config.yaml
activation: "tanh_gelu"
vocab_size: 8192
qk_norm: false
init_std_qkv: 0.0317
weight_decay: 0.0
decay_fraction: 1.0
train_tokens: 529900000
Below are experts of layer 3 (counted from 0) of a mixture-of-experts language model. Rows are named router (the router's row for the expert), up (a neuron's input weights, with its number) and show model dimensions 0-255. Each number is 50 + 10 x the weight over its row's rms, rounded and kept within 0 to 99.
After each expert's rows: "gets" lists some tokens that make up at least twice as much of what it gets as of all text. This comes from a sample of Wikipedia text that the model never trained on. Tokens count by the router's weight.

# expert 43
router:54 34 49 58 50 53 37 51 49 56 56 59 40 43 58 59 36 43 44 61 40 39 55 51 43 68 61 64 48 57 47 52 58 60 50 58 54 34 55 33 51 55 37 48 59 41 40 40 42 44 61 32 43 23 55 48 52 32 41 63 34 54 47 58 50 36 42 53 38 36 50 59 65 54 44 58 43 64 68 47 51 58 53 45 59 44 38 52 38 66 44 34 41 52 58 39 59 44 37 59 70 41 39 60 43 40 60 29 49 59 36 39 39 47 36 55 50 56 37 54 40 58 64 38 41 30 47 60 37 37 58 60 52 62 54 46 44 60 64 37 61 49 48 40 47 54 65 70 40 48 41 43 52 66 57 54 30 45 41 35 43 44 50 52 40 64 43 45 38 49 41 54 65 40 61 44 51 50 50 46 64 39 47 56 59 53 45 61 38 64 66 54 43 38 38 63 34 46 55 49 59 61 53 39 37 66 41 38 38 55 68 36 41 62 44 45 58 62 49 48 41 35 59 58 62 54 62 38 58 35 63 47 53 54 46 55 63 63 51 39 65 70 54 39 31 48 37 40 40 50 49 38 67 54 38 59
up0:45 55 49 47 48 46 54 64 67 60 48 43 32 41 75 26 55 32 55 64 55 64 54 61 55 50 53 50 50 36 58 46 45 57 50 64 58 68 54 51 58 55 50 57 44 52 43 51 45 68 30 62 40 36 32 39 66 51 66 54 34 68 51 39 59 52 35 59 49 35 37 54 59 59 65 71 62 47 61 57 60 49 52 49 57 43 33 68 49 38 45 42 33 37 52 29 64 53 47 52 29 58 51 55 50 47 78 61 54 55 48 63 45 43 47 38 68 54 37 48 47 60 48 49 66 26 50 62 51 58 44 49 57 57 42 59 54 43 51 56 42 50 58 65 50 65 72 45 55 53 60 46 43 62 37 52 47 54 64 45 52 43 47 46 54 46 53 57 49 54 49 63 40 59 54 51 30 56 39 53 39 56 49 65 57 46 58 47 34 54 39 71 53 52 67 48 48 29 66 62 63 40 48 40 56 60 34 50 57 42 63 42 60 58 51 49 60 61 60 44 56 47 56 59 59 32 61 37 44 54 53 56 62 62 35 44 63 40 40 46 43 42 51 50 48 37 38 44 51 67 59 65 53 45 59 58
gets: "el", "u", " \"", "ia", "om", "ap"

# expert 17
router:55 34 47 59 49 54 38 51 49 55 55 60 40 41 59 59 36 42 45 60 42 39 54 48 41 70 62 61 45 60 47 52 57 62 52 56 53 34 54 33 51 55 37 46 59 43 41 39 42 44 63 30 43 26 57 49 52 32 42 62 35 55 47 57 50 35 43 51 39 38 49 59 66 55 44 59 42 63 68 46 54 56 57 45 59 43 37 55 38 66 44 38 41 51 58 39 58 46 33 61 68 40 39 61 42 38 58 32 50 59 39 36 38 48 37 57 48 56 37 55 40 58 62 36 41 31 47 60 38 38 55 59 49 63 54 48 43 60 66 35 60 48 50 39 47 54 66 67 40 46 40 44 50 66 56 53 29 45 41 34 43 47 49 53 42 62 43 45 36 50 43 55 66 39 62 43 53 49 48 46 66 39 50 56 58 53 44 63 38 65 65 52 45 39 38 63 36 47 56 46 59 60 53 39 40 68 41 38 39 55 66 36 40 60 46 46 58 63 51 49 40 35 60 57 64 55 64 38 58 34 64 48 52 54 44 57 63 64 51 38 63 68 53 40 29 47 35 41 40 49 49 38 66 55 36 58
up0:47 45 53 59 51 53 49 47 57 60 48 53 60 50 52 50 36 48 54 60 57 53 58 46 48 52 53 63 64 46 62 51 51 67 43 44 41 46 41 44 52 83 42 42 53 61 32 40 40 37 51 29 42 64 43 49 44 41 50 54 54 50 38 50 62 47 57 31 50 39 50 44 46 49 36 78 42 44 37 53 60 38 40 57 25 45 21 52 39 62 52 60 39 78 55 46 39 53 61 41 57 59 46 54 45 55 45 48 60 58 50 56 51 53 50 56 57 48 51 68 31 62 57 49 41 49 41 76 47 57 43 51 37 52 60 47 63 48 33 38 62 58 57 55 82 47 44 40 41 47 51 58 57 50 68 45 37 61 48 34 47 63 53 50 40 52 63 48 67 51 35 45 43 45 48 45 50 53 48 39 31 42 64 65 54 26 61 49 31 57 62 51 47 56 56 59 54 49 61 44 38 59 39 50 52 46 56 49 44 43 30 53 63 39 48 32 54 59 50 45 51 42 49 54 33 54 45 54 59 35 57 52 48 57 55 39 48 41 52 44 43 44 53 58 42 59 27 38 35 42 40 52 31 42 67 76
gets: "-", "ed", " of", " ", "s", "'s"

# expert 35
router:54 34 47 59 49 57 39 48 49 55 54 60 41 40 60 61 37 44 43 59 42 39 54 51 43 68 61 62 45 59 47 53 59 61 51 58 53 35 54 31 52 57 35 48 58 42 39 41 42 49 61 28 43 23 57 51 53 35 40 62 36 54 48 55 49 36 45 52 39 38 50 58 64 54 46 58 41 64 68 47 52 57 55 47 60 44 39 56 39 63 41 38 39 50 59 39 58 45 35 61 67 41 40 60 43 38 60 32 51 60 35 37 38 48 33 57 49 55 37 56 41 59 62 37 42 29 46 60 38 38 57 59 49 62 56 46 43 61 63 37 63 48 51 41 50 56 63 71 40 48 40 42 51 66 57 52 28 46 42 35 43 42 50 51 40 62 43 43 36 54 44 57 66 41 61 41 52 49 50 44 66 40 50 56 57 53 45 61 38 65 66 55 43 37 36 62 36 46 56 48 59 61 52 38 38 68 42 39 38 55 68 37 39 60 46 45 57 63 51 48 41 36 57 58 64 52 62 40 59 37 64 48 54 53 46 58 65 65 49 37 64 65 55 39 32 49 35 40 38 51 48 37 64 54 39 58
up0:36 65 53 30 52 40 77 47 59 49 52 51 35 49 48 45 66 59 69 48 53 34 59 46 46 59 59 36 50 65 44 48 62 54 44 62 64 47 36 50 50 58 54 67 30 56 68 53 43 68 56 77 49 30 53 46 48 51 56 51 36 33 62 56 55 32 31 36 46 49 49 48 63 42 41 30 39 45 38 50 50 47 45 71 65 38 51 44 56 74 46 42 44 50 55 63 50 43 38 59 57 36 67 33 66 47 60 45 55 61 52 45 47 43 44 45 40 48 64 58 47 44 43 59 42 33 57 50 42 45 56 48 39 59 52 37 30 46 36 57 69 70 51 69 56 54 68 47 44 47 61 40 42 48 53 40 51 61 59 52 56 39 54 74 53 59 38 62 48 49 40 55 43 58 49 34 55 40 61 36 59 40 45 40 55 51 39 66 50 35 45 65 47 59 47 56 38 46 60 53 46 37 42 60 48 72 46 31 53 54 54 60 37 59 60 32 59 39 41 50 60 60 61 53 67 38 40 49 55 61 50 50 63 45 55 44 50 57 43 50 53 48 42 48 39 50 44 53 49 51 49 51 42 48 53 66
gets: "er", "ing", " to", "an", " by", "in"

# expert 10
router:53 33 46 61 50 54 37 52 49 54 55 59 42 43 57 59 38 45 43 59 42 40 56 49 43 67 60 62 45 55 44 54 57 61 51 58 54 33 53 33 50 57 37 48 58 42 40 40 40 43 62 30 42 26 58 50 53 31 40 62 35 52 46 56 49 35 41 52 37 35 51 57 65 55 44 58 43 65 67 48 52 55 55 46 60 44 38 54 37 64 43 35 40 49 61 39 59 45 35 61 67 41 39 61 40 38 59 33 50 59 37 39 36 49 34 57 49 55 36 54 41 57 64 38 42 29 48 60 37 38 57 60 52 62 55 49 43 64 63 37 60 50 51 40 48 54 65 69 42 46 39 42 51 67 56 52 29 47 43 34 45 44 50 55 40 65 42 45 35 49 40 56 66 39 58 44 50 48 49 44 66 40 49 58 59 52 46 60 40 64 65 52 42 39 37 62 35 46 56 48 60 59 54 38 39 67 41 40 39 56 68 36 40 62 43 47 61 64 50 47 41 35 60 57 64 54 62 38 57 34 64 46 50 54 46 54 65 64 50 37 61 68 53 39 31 49 35 42 40 50 49 39 65 56 37 58
up0:55 51 54 47 57 53 53 47 36 61 39 58 50 60 36 38 25 47 37 49 38 41 56 55 39 40 53 78 46 50 39 40 40 63 62 62 67 32 56 29 62 43 37 52 60 49 34 43 46 57 53 35 62 47 61 48 61 42 41 50 33 49 46 51 52 48 55 53 70 70 52 47 59 45 56 57 55 35 58 51 55 27 35 52 61 55 43 51 47 41 53 42 28 42 57 48 39 47 35 46 56 58 73 71 50 56 65 66 40 51 62 54 41 54 52 52 52 43 50 55 59 52 41 57 64 51 30 26 41 51 53 35 61 23 44 56 60 60 51 51 56 58 60 43 49 50 69 41 52 52 35 55 59 53 31 57 47 29 43 57 44 47 50 36 57 36 36 53 57 45 67 32 37 43 34 50 43 36 57 52 46 66 47 53 49 52 53 49 53 36 48 47 51 64 55 48 44 48 42 54 51 50 58 60 39 44 60 38 37 63 43 46 54 48 51 36 65 42 65 56 35 29 60 68 53 53 48 48 52 52 59 44 57 42 59 68 52 35 37 47 41 51 52 54 69 39 62 50 62 61 43 44 58 56 46 36
gets: "s", " to", " at", "ie", "\"", "e"

# expert 1
router:55 35 48 55 48 55 37 49 51 55 56 59 39 39 57 60 38 46 43 62 40 38 56 49 43 67 61 62 48 56 46 55 58 63 50 57 54 34 54 32 52 53 35 49 57 41 41 41 42 44 62 29 43 25 56 49 52 34 39 63 35 55 46 57 49 34 41 50 38 37 48 59 64 54 45 59 43 63 69 45 53 57 58 45 58 45 39 55 37 63 45 38 41 51 60 40 58 45 35 61 67 41 39 60 42 40 58 29 51 60 37 37 39 51 35 54 48 55 36 54 40 57 61 39 39 29 49 61 39 37 57 59 50 64 55 47 42 61 64 38 61 49 50 40 48 54 65 70 41 45 41 44 52 67 57 53 30 46 42 34 44 44 50 53 42 64 45 46 37 48 41 54 66 39 58 45 53 48 47 44 66 39 51 56 58 53 46 60 41 65 66 52 43 39 38 62 36 45 56 46 60 61 54 41 40 68 44 37 40 56 69 34 39 62 45 46 58 64 48 49 38 35 59 58 63 55 60 39 59 37 65 46 54 55 44 55 65 64 51 37 65 67 51 39 29 49 37 39 40 50 48 37 64 57 39 59
up0:49 42 35 33 55 45 26 52 53 55 48 49 46 83 41 55 66 57 61 56 61 48 57 51 56 53 61 59 70 33 65 33 63 57 65 42 47 56 61 58 31 41 44 49 34 48 45 66 44 47 46 37 31 64 45 50 66 56 34 72 54 55 58 39 54 56 48 38 24 63 45 38 56 45 36 44 31 40 53 51 50 77 44 45 52 43 56 63 36 64 53 36 69 34 45 59 41 57 36 54 54 46 41 50 60 51 59 60 67 50 60 49 40 56 36 46 66 49 56 51 60 72 54 53 56 45 44 43 58 46 45 61 47 47 44 65 55 50 52 42 57 54 68 44 63 51 31 50 36 56 41 50 49 56 67 49 25 42 56 58 65 54 45 61 54 30 59 40 42 50 73 48 44 43 33 41 48 65 61 33 42 59 35 46 40 42 50 47 52 55 49 42 47 52 50 48 45 51 37 54 49 50 47 34 58 58 35 43 47 55 40 49 43 53 37 62 68 40 55 41 39 44 66 29 58 55 47 57 57 50 53 41 56 41 54 49 54 41 38 52 54 41 60 54 49 40 50 49 44 48 60 54 51 50 46 43
gets: "s", " the", " first", "|", "es", "v"

# expert 41
router:53 34 48 58 50 54 38 50 50 56 57 61 41 41 59 62 38 44 44 62 40 39 54 47 41 68 61 64 47 59 47 52 59 60 51 55 52 33 54 32 53 57 34 47 58 42 41 42 41 45 60 28 43 25 58 49 51 34 40 61 33 55 47 54 53 34 43 53 41 37 48 57 64 54 46 59 42 64 66 46 55 57 56 44 60 46 37 54 36 64 44 36 40 50 62 40 59 46 35 61 69 39 38 60 43 40 58 31 49 61 37 38 37 50 35 55 47 55 37 54 41 57 62 36 41 29 48 59 38 37 56 60 50 63 55 48 44 61 63 39 62 49 50 40 47 54 62 70 41 45 39 42 50 65 57 50 30 45 41 33 45 44 50 53 41 64 44 44 36 50 42 57 65 41 60 42 50 49 50 45 70 40 49 59 58 53 47 61 40 64 66 53 44 36 38 62 35 47 56 48 60 59 52 39 38 68 43 39 38 55 68 35 40 61 45 44 58 63 50 49 39 35 59 57 61 52 61 39 55 36 63 48 54 53 46 54 64 63 50 37 63 68 55 37 31 48 37 42 41 48 48 37 66 54 38 57
up0:49 47 55 46 54 41 59 36 70 55 56 36 47 58 60 57 32 50 41 53 41 60 37 58 57 38 58 46 47 44 58 56 58 49 48 49 27 45 45 40 54 54 44 49 53 64 57 37 62 50 71 61 50 43 54 52 38 45 51 47 47 65 50 46 58 58 35 52 55 30 61 44 61 49 53 38 54 42 46 54 39 55 53 59 65 54 46 46 47 50 59 46 60 43 41 43 67 64 56 23 52 49 52 66 62 66 48 52 58 58 40 50 62 54 70 43 48 33 56 73 50 50 36 35 42 57 45 46 33 33 42 52 41 57 60 55 66 45 78 49 69 44 67 34 33 47 44 53 51 49 65 48 45 40 61 64 74 42 49 45 33 45 28 40 50 54 45 26 59 54 49 43 45 47 39 51 58 53 60 46 37 36 33 50 63 52 50 41 52 34 41 55 43 52 36 56 43 45 61 54 52 60 32 37 52 49 42 43 52 71 38 67 63 59 60 49 42 55 49 36 58 52 49 61 55 43 56 60 60 53 65 34 66 65 44 49 58 51 62 60 46 41 53 38 48 54 51 32 61 42 37 42 64 32 64 51
gets: ",", " the", "a,", "en", "e,", "o,"

# expert 11
router:54 35 47 59 47 55 37 49 48 56 55 62 40 41 58 62 36 44 43 61 43 40 56 50 42 70 64 63 48 56 48 52 57 61 50 56 54 35 53 31 52 55 35 48 58 42 42 40 41 43 60 29 42 25 58 50 53 32 40 63 35 55 48 56 51 35 43 50 37 37 48 58 64 55 43 58 42 63 68 46 54 57 56 44 62 45 37 53 38 65 43 37 42 51 58 40 58 45 37 61 70 40 39 59 42 38 59 31 50 61 34 36 37 47 34 55 49 56 37 54 41 57 62 37 40 31 46 60 38 38 58 57 50 64 55 46 44 62 66 36 60 47 50 40 49 51 63 67 41 47 41 42 52 65 55 52 31 45 39 34 43 42 50 55 41 62 43 46 37 48 43 56 64 40 61 43 51 49 48 44 65 41 51 56 58 52 44 59 40 65 65 53 44 36 35 62 37 47 57 47 57 61 54 39 39 69 41 40 39 54 68 37 40 60 45 45 57 63 51 47 39 36 59 57 63 53 63 38 56 36 64 47 51 55 47 57 64 62 51 38 61 67 52 39 30 46 36 41 41 50 48 39 66 54 37 58
up0:35 58 50 54 44 43 38 49 39 40 52 56 57 41 68 60 37 42 59 42 27 63 52 41 58 48 59 67 53 49 61 51 56 56 58 44 53 31 63 52 42 39 56 56 43 37 51 43 47 67 58 49 46 39 36 70 58 27 51 60 47 58 44 47 49 41 62 58 58 65 53 49 55 62 43 50 45 64 42 52 45 42 45 29 47 61 51 41 38 54 44 55 50 59 49 53 56 60 40 63 60 24 47 47 43 53 48 55 42 28 47 39 45 27 55 58 32 57 45 73 45 50 56 47 38 46 43 50 34 61 54 53 50 59 39 53 59 66 39 34 38 43 29 37 56 27 34 53 52 44 56 56 60 40 38 58 52 51 48 58 39 59 56 44 43 53 41 53 56 43 46 49 26 46 51 53 43 60 58 53 57 46 50 52 61 42 25 70 63 53 55 41 60 61 43 40 58 37 30 71 40 63 53 61 52 48 36 40 57 47 49 41 65 58 61 38 46 44 53 50 68 52 45 48 33 50 38 65 51 35 22 54 55 49 58 40 49 53 66 59 51 65 51 36 50 47 46 47 25 37 53 45 40 41 51 59
gets: "ing", "ro", "p", "se", " new", " into"

# expert 28
router:53 34 47 57 51 55 39 51 50 55 55 61 40 42 57 61 38 44 43 60 41 39 56 50 42 67 60 63 47 59 48 53 57 61 51 57 54 34 54 32 52 56 35 50 59 43 42 39 41 44 60 30 42 23 58 49 53 31 40 60 34 55 47 55 48 35 42 52 39 36 49 58 64 55 44 60 41 63 69 45 53 55 57 43 60 46 38 56 37 65 43 39 40 50 60 40 60 46 35 61 66 41 40 59 42 37 57 31 49 59 37 36 38 48 36 56 50 56 37 55 40 59 63 37 42 30 47 59 38 40 58 59 48 62 54 47 43 61 65 37 61 48 47 39 48 54 64 67 40 46 40 41 51 65 56 53 30 47 42 34 43 44 50 50 41 64 42 43 38 53 42 55 66 40 60 45 52 49 50 46 64 39 50 58 58 55 45 60 40 66 65 55 43 39 39 61 35 45 56 48 58 59 54 39 37 67 42 39 38 56 68 38 40 61 45 44 59 64 49 48 39 37 58 57 64 54 60 36 59 34 65 45 54 53 46 57 64 64 53 37 64 68 54 39 30 48 34 42 39 49 47 37 67 56 36 57
up0:40 45 24 61 49 52 40 57 67 48 39 45 52 45 40 54 50 51 45 56 47 40 56 57 49 65 31 65 48 61 60 57 56 52 34 55 39 55 41 42 54 51 52 55 56 23 61 22 65 49 50 65 35 60 55 50 56 43 64 57 27 48 56 64 32 51 44 70 52 50 52 56 57 38 36 60 43 50 47 33 49 34 46 37 61 51 49 47 50 41 50 60 34 61 56 44 75 51 55 27 44 51 44 43 60 43 37 40 42 58 38 59 40 35 60 39 50 41 48 54 39 44 51 27 49 51 46 51 53 38 57 55 55 46 52 61 54 55 44 47 37 43 44 59 60 57 45 62 56 50 50 36 46 63 48 57 43 43 63 60 33 61 52 37 60 33 49 29 75 41 46 54 57 50 51 47 55 56 50 39 40 61 39 62 59 50 42 35 65 78 46 59 41 60 60 52 43 49 63 56 58 54 53 51 38 57 56 61 54 64 72 52 69 34 56 67 61 48 50 55 67 40 41 62 46 68 60 42 37 44 56 41 49 60 51 46 54 52 54 55 34 39 50 74 56 49 56 43 57 50 54 44 54 36 47 49
gets: "|", " work", "ations", "ction", "ist", "ire"

# expert 12
router:56 33 47 57 50 54 38 51 51 55 55 60 39 41 58 60 35 46 42 60 42 38 56 51 44 67 62 62 46 57 45 53 57 63 49 57 53 32 55 32 52 54 35 47 59 41 40 41 40 46 60 30 42 22 59 49 53 31 41 64 35 56 48 54 50 36 41 51 40 37 48 57 65 55 46 60 42 64 66 45 52 57 59 44 60 43 37 54 39 64 43 36 40 51 58 38 59 44 36 59 67 39 38 60 43 38 58 32 50 58 35 37 38 48 34 55 51 57 36 57 40 56 63 36 41 31 47 60 36 39 59 58 50 64 55 46 43 60 65 36 60 49 52 41 49 56 62 68 39 47 39 42 51 67 55 53 29 45 40 34 43 44 51 52 40 65 45 45 38 50 45 55 67 40 61 42 50 49 49 45 67 41 50 58 58 53 43 61 39 65 64 53 44 39 38 62 37 48 55 47 59 59 54 39 40 67 41 41 40 56 68 36 41 62 45 48 58 63 51 49 40 35 59 57 61 55 59 39 61 34 62 47 52 54 45 54 63 63 51 39 61 68 53 40 31 48 35 38 39 51 47 39 65 56 38 58
up0:47 55 62 47 56 65 45 51 79 48 69 65 56 48 32 36 48 25 47 51 50 49 49 43 43 40 51 53 54 45 50 57 67 60 43 66 60 45 69 56 62 53 72 62 62 48 47 54 59 45 52 45 74 51 49 52 37 58 55 41 47 53 45 32 52 61 57 47 45 58 42 40 49 49 63 54 44 56 38 53 36 71 66 40 48 37 47 42 39 57 30 36 62 56 47 46 64 62 51 37 71 30 36 24 57 47 36 48 57 70 48 40 44 44 47 39 53 54 43 61 56 42 53 53 47 58 67 57 42 57 39 47 36 53 51 41 46 47 53 52 51 39 33 35 68 33 46 58 36 43 50 39 51 58 47 50 45 67 61 47 53 43 44 44 39 58 68 38 46 56 57 51 48 51 58 42 49 58 54 46 61 48 47 68 44 52 76 49 48 57 44 33 42 41 40 51 47 61 58 51 43 38 75 55 62 35 61 35 37 60 57 49 71 47 56 52 58 63 61 48 63 49 43 48 53 42 55 47 44 44 44 63 47 55 52 57 58 48 54 44 75 52 49 28 48 31 52 64 60 59 43 65 50 46 48 54
gets: " |", ")", "ar", " with", "ed", " by"

# expert 6
router:55 34 47 57 49 54 40 51 52 54 55 59 43 43 59 60 37 43 44 62 40 40 54 49 43 66 61 63 44 56 48 55 57 62 52 55 54 33 53 34 53 56 35 48 60 41 40 41 42 45 62 28 43 24 56 49 53 33 41 62 35 55 48 55 49 37 41 51 40 35 52 56 63 56 45 60 41 63 68 45 50 56 56 44 60 44 35 52 36 64 42 37 40 52 60 39 59 45 37 61 64 40 40 60 43 38 58 31 50 60 36 38 37 47 35 54 50 55 36 56 40 59 64 36 40 33 47 60 38 39 58 58 51 64 54 47 42 62 65 38 61 49 51 39 49 57 64 68 41 46 40 43 50 66 56 54 27 47 40 33 46 44 47 53 40 63 45 43 38 51 42 54 68 38 60 43 54 46 49 44 68 41 51 57 58 51 42 61 40 64 65 52 43 37 38 63 36 43 54 48 59 59 55 42 37 69 42 40 40 55 67 35 40 60 43 46 60 63 48 48 38 36 60 56 62 55 64 39 59 33 64 45 53 54 46 55 64 63 52 41 64 68 51 40 28 48 37 40 41 49 47 39 65 53 40 58
up0:39 46 64 41 46 60 67 55 34 38 30 57 66 67 41 53 38 55 55 58 37 41 79 27 45 69 40 65 66 59 61 66 55 31 57 29 40 46 45 49 32 29 39 49 49 56 58 66 35 38 45 43 21 43 65 50 46 35 60 55 50 71 46 46 57 38 45 52 52 66 49 49 49 48 34 35 53 52 46 47 57 45 47 43 50 48 55 57 57 32 51 42 69 52 59 57 47 40 49 65 59 53 43 42 53 53 55 52 70 61 45 42 27 39 56 53 35 32 49 50 44 49 62 54 53 63 42 50 53 46 54 60 51 47 51 52 52 55 31 56 39 46 57 53 52 39 46 57 34 49 45 49 40 36 49 63 39 46 49 55 50 59 41 57 55 57 59 58 48 58 59 48 66 48 61 51 49 42 25 43 53 49 58 50 53 43 36 51 66 53 51 54 47 60 43 44 43 65 49 44 53 54 60 47 47 40 49 41 63 50 61 52 36 52 56 58 45 41 56 63 35 60 62 67 56 41 58 47 41 63 55 35 38 45 54 51 59 64 48 59 54 38 80 45 51 25 51 49 35 47 56 62 54 46 33 46
gets: "|", ",", " were", "p", " re", "s,"

# expert 25
router:54 35 48 55 49 53 38 49 48 55 56 60 40 40 59 60 38 45 44 61 39 40 55 49 43 66 62 62 46 59 45 52 60 62 51 58 54 32 56 33 52 55 36 47 59 41 41 39 41 45 62 28 40 24 59 50 52 35 38 63 35 53 46 54 50 34 43 49 37 39 51 56 63 54 45 58 43 63 67 46 53 54 58 45 61 45 38 56 39 65 43 38 39 51 59 40 59 46 35 62 68 41 39 60 42 39 58 32 50 60 38 37 39 50 35 55 48 56 36 56 40 57 62 37 40 30 48 60 36 40 58 58 50 63 55 46 42 60 64 37 61 50 51 39 50 53 65 70 41 46 41 41 52 67 58 53 30 47 40 34 45 46 50 53 41 63 42 43 37 51 43 56 67 40 59 43 53 49 50 43 65 39 51 58 58 51 45 61 38 66 64 52 42 37 36 63 35 48 56 46 58 62 55 40 39 65 41 40 39 54 66 35 40 63 44 45 59 63 49 47 39 34 58 58 62 55 62 39 60 35 63 45 54 54 46 58 64 63 51 37 62 68 53 38 30 50 37 42 38 51 48 37 64 55 39 58
up0:57 50 64 53 55 56 51 40 56 42 48 48 48 32 49 43 31 53 50 28 39 41 57 69 59 51 32 49 59 43 49 55 35 72 43 39 55 46 48 56 42 45 49 50 46 51 31 39 61 44 53 50 54 37 61 61 46 53 53 50 34 56 39 41 38 59 87 42 59 40 39 44 59 48 39 59 43 48 48 59 55 63 59 44 72 47 45 44 48 65 37 52 23 35 41 55 61 42 55 63 60 48 27 61 44 50 55 37 68 49 65 59 66 59 52 36 29 46 40 40 48 45 67 49 45 43 43 52 48 42 45 50 65 45 52 45 43 58 53 58 63 46 58 48 41 36 64 44 58 38 73 60 53 37 44 46 59 58 68 58 63 40 49 49 47 55 50 52 62 48 28 57 61 63 37 49 33 40 58 45 53 60 37 61 47 60 58 51 40 64 50 57 47 33 53 45 62 39 63 57 42 45 45 45 38 62 53 39 28 47 59 47 38 45 49 76 44 47 57 49 45 63 53 38 47 55 54 41 60 47 46 44 36 65 47 67 62 57 51 54 57 64 56 29 46 51 54 56 48 39 40 45 42 61 39 58
gets: " |", ":", "land", "ic", "-", "le"

# expert 9
router:52 32 47 57 50 51 38 50 50 56 56 60 40 41 58 60 38 45 44 59 40 39 57 49 41 68 62 62 46 56 48 54 57 61 51 57 55 34 55 33 49 56 35 46 61 41 40 40 41 44 61 28 43 25 57 50 54 35 40 63 34 55 46 57 52 34 42 52 40 38 48 58 64 54 46 59 40 63 68 46 54 59 56 44 60 44 39 54 37 64 42 38 40 52 59 40 58 46 35 60 67 41 40 59 44 38 58 32 49 61 36 37 36 48 34 57 48 55 36 56 40 58 62 37 40 31 49 59 38 38 56 59 49 63 56 47 44 64 63 37 61 48 52 40 47 53 64 67 41 47 39 41 51 67 57 53 30 45 41 33 44 44 51 53 41 64 45 42 36 51 42 55 64 40 61 43 50 48 51 47 64 40 49 57 58 52 45 61 39 66 65 54 42 36 37 60 36 45 57 48 60 58 53 39 39 67 41 39 39 56 67 37 40 63 46 44 58 63 49 49 39 36 59 57 63 55 63 41 57 35 64 46 51 53 45 56 66 64 51 37 62 67 54 38 31 47 36 40 37 50 46 36 65 55 38 58
up0:65 58 36 50 44 61 45 64 71 78 43 33 42 35 44 43 56 44 48 56 57 36 54 50 53 47 61 34 59 49 54 41 48 37 62 44 41 46 20 44 47 61 41 49 54 31 56 62 34 43 49 52 43 44 47 35 41 50 47 43 44 55 53 23 50 41 48 42 54 49 58 45 52 36 61 43 54 48 47 57 37 50 37 50 52 45 59 48 65 53 56 45 26 57 45 30 46 46 40 49 67 46 38 61 47 47 67 53 49 51 31 56 39 69 59 50 59 50 56 39 55 69 62 50 44 54 47 54 48 46 41 29 43 63 50 55 50 57 61 39 53 56 39 38 49 35 51 44 49 65 47 42 53 40 45 42 40 40 56 43 65 62 64 38 52 49 58 55 56 70 29 61 50 53 54 48 43 63 50 52 50 60 41 62 56 41 41 64 56 10 49 48 50 53 47 64 53 54 60 33 64 60 52 56 48 35 49 41 47 52 46 57 33 48 61 40 59 58 42 68 44 46 60 58 36 47 60 36 46 40 49 45 46 32 36 37 47 47 35 54 60 56 57 43 48 55 34 60 53 41 64 43 36 31 52 32
gets: "'s", " of", "l", "a", "ton", "out"

# expert 47
router:53 35 47 58 49 53 36 48 50 55 53 60 41 41 59 60 35 43 44 62 40 39 57 50 41 69 63 61 48 57 48 50 58 62 48 57 51 36 53 31 54 55 34 48 57 42 41 40 42 44 60 30 43 23 58 50 54 34 41 63 35 55 47 57 51 36 40 51 40 39 49 58 64 55 43 60 41 62 68 45 53 56 55 47 59 45 36 54 37 65 43 39 39 50 59 39 59 45 36 60 67 40 37 59 41 39 59 30 51 61 35 40 39 47 37 55 49 56 36 55 40 58 63 38 41 30 46 61 39 38 57 58 51 63 54 46 44 61 64 35 62 48 49 40 50 54 64 71 40 46 39 42 53 64 57 52 28 45 42 34 44 42 49 50 42 62 44 44 36 50 42 56 64 40 59 43 51 49 50 44 66 40 51 56 60 54 47 61 40 64 64 54 43 38 38 62 35 47 57 47 60 60 53 39 37 68 41 38 39 55 69 38 40 61 43 47 59 64 50 48 38 35 58 57 62 54 60 40 57 37 64 46 52 54 44 57 65 64 53 38 64 68 55 39 31 48 37 40 39 50 48 37 65 55 38 57
up0:66 38 53 55 54 85 54 47 38 57 33 49 48 44 56 52 56 67 40 54 53 42 47 39 45 48 77 45 46 41 49 62 62 62 43 66 53 46 53 46 43 40 46 51 32 26 68 39 74 37 67 43 48 50 58 60 42 50 46 68 63 53 58 48 60 54 40 49 48 36 62 45 58 42 60 50 59 37 58 57 50 51 42 46 31 53 38 49 41 43 28 25 64 43 37 48 58 43 61 56 37 53 54 52 63 48 68 65 38 44 43 46 61 59 34 54 50 54 29 76 46 53 41 53 58 49 56 42 46 52 37 60 50 56 50 43 69 67 61 46 48 55 55 38 61 42 38 55 50 35 45 61 55 46 46 43 48 51 58 50 41 60 38 36 57 42 54 41 42 51 50 53 48 78 33 41 49 35 57 44 56 54 41 68 52 57 46 55 51 57 47 38 54 63 49 59 39 41 48 63 48 41 60 68 54 55 44 45 58 53 41 45 56 50 55 32 54 51 39 48 42 46 66 67 62 55 39 45 51 68 56 46 55 44 40 26 61 53 48 62 44 43 46 53 51 43 49 61 57 48 61 47 53 48 26 37
gets: " M", " A", " G", " B", "al", " of"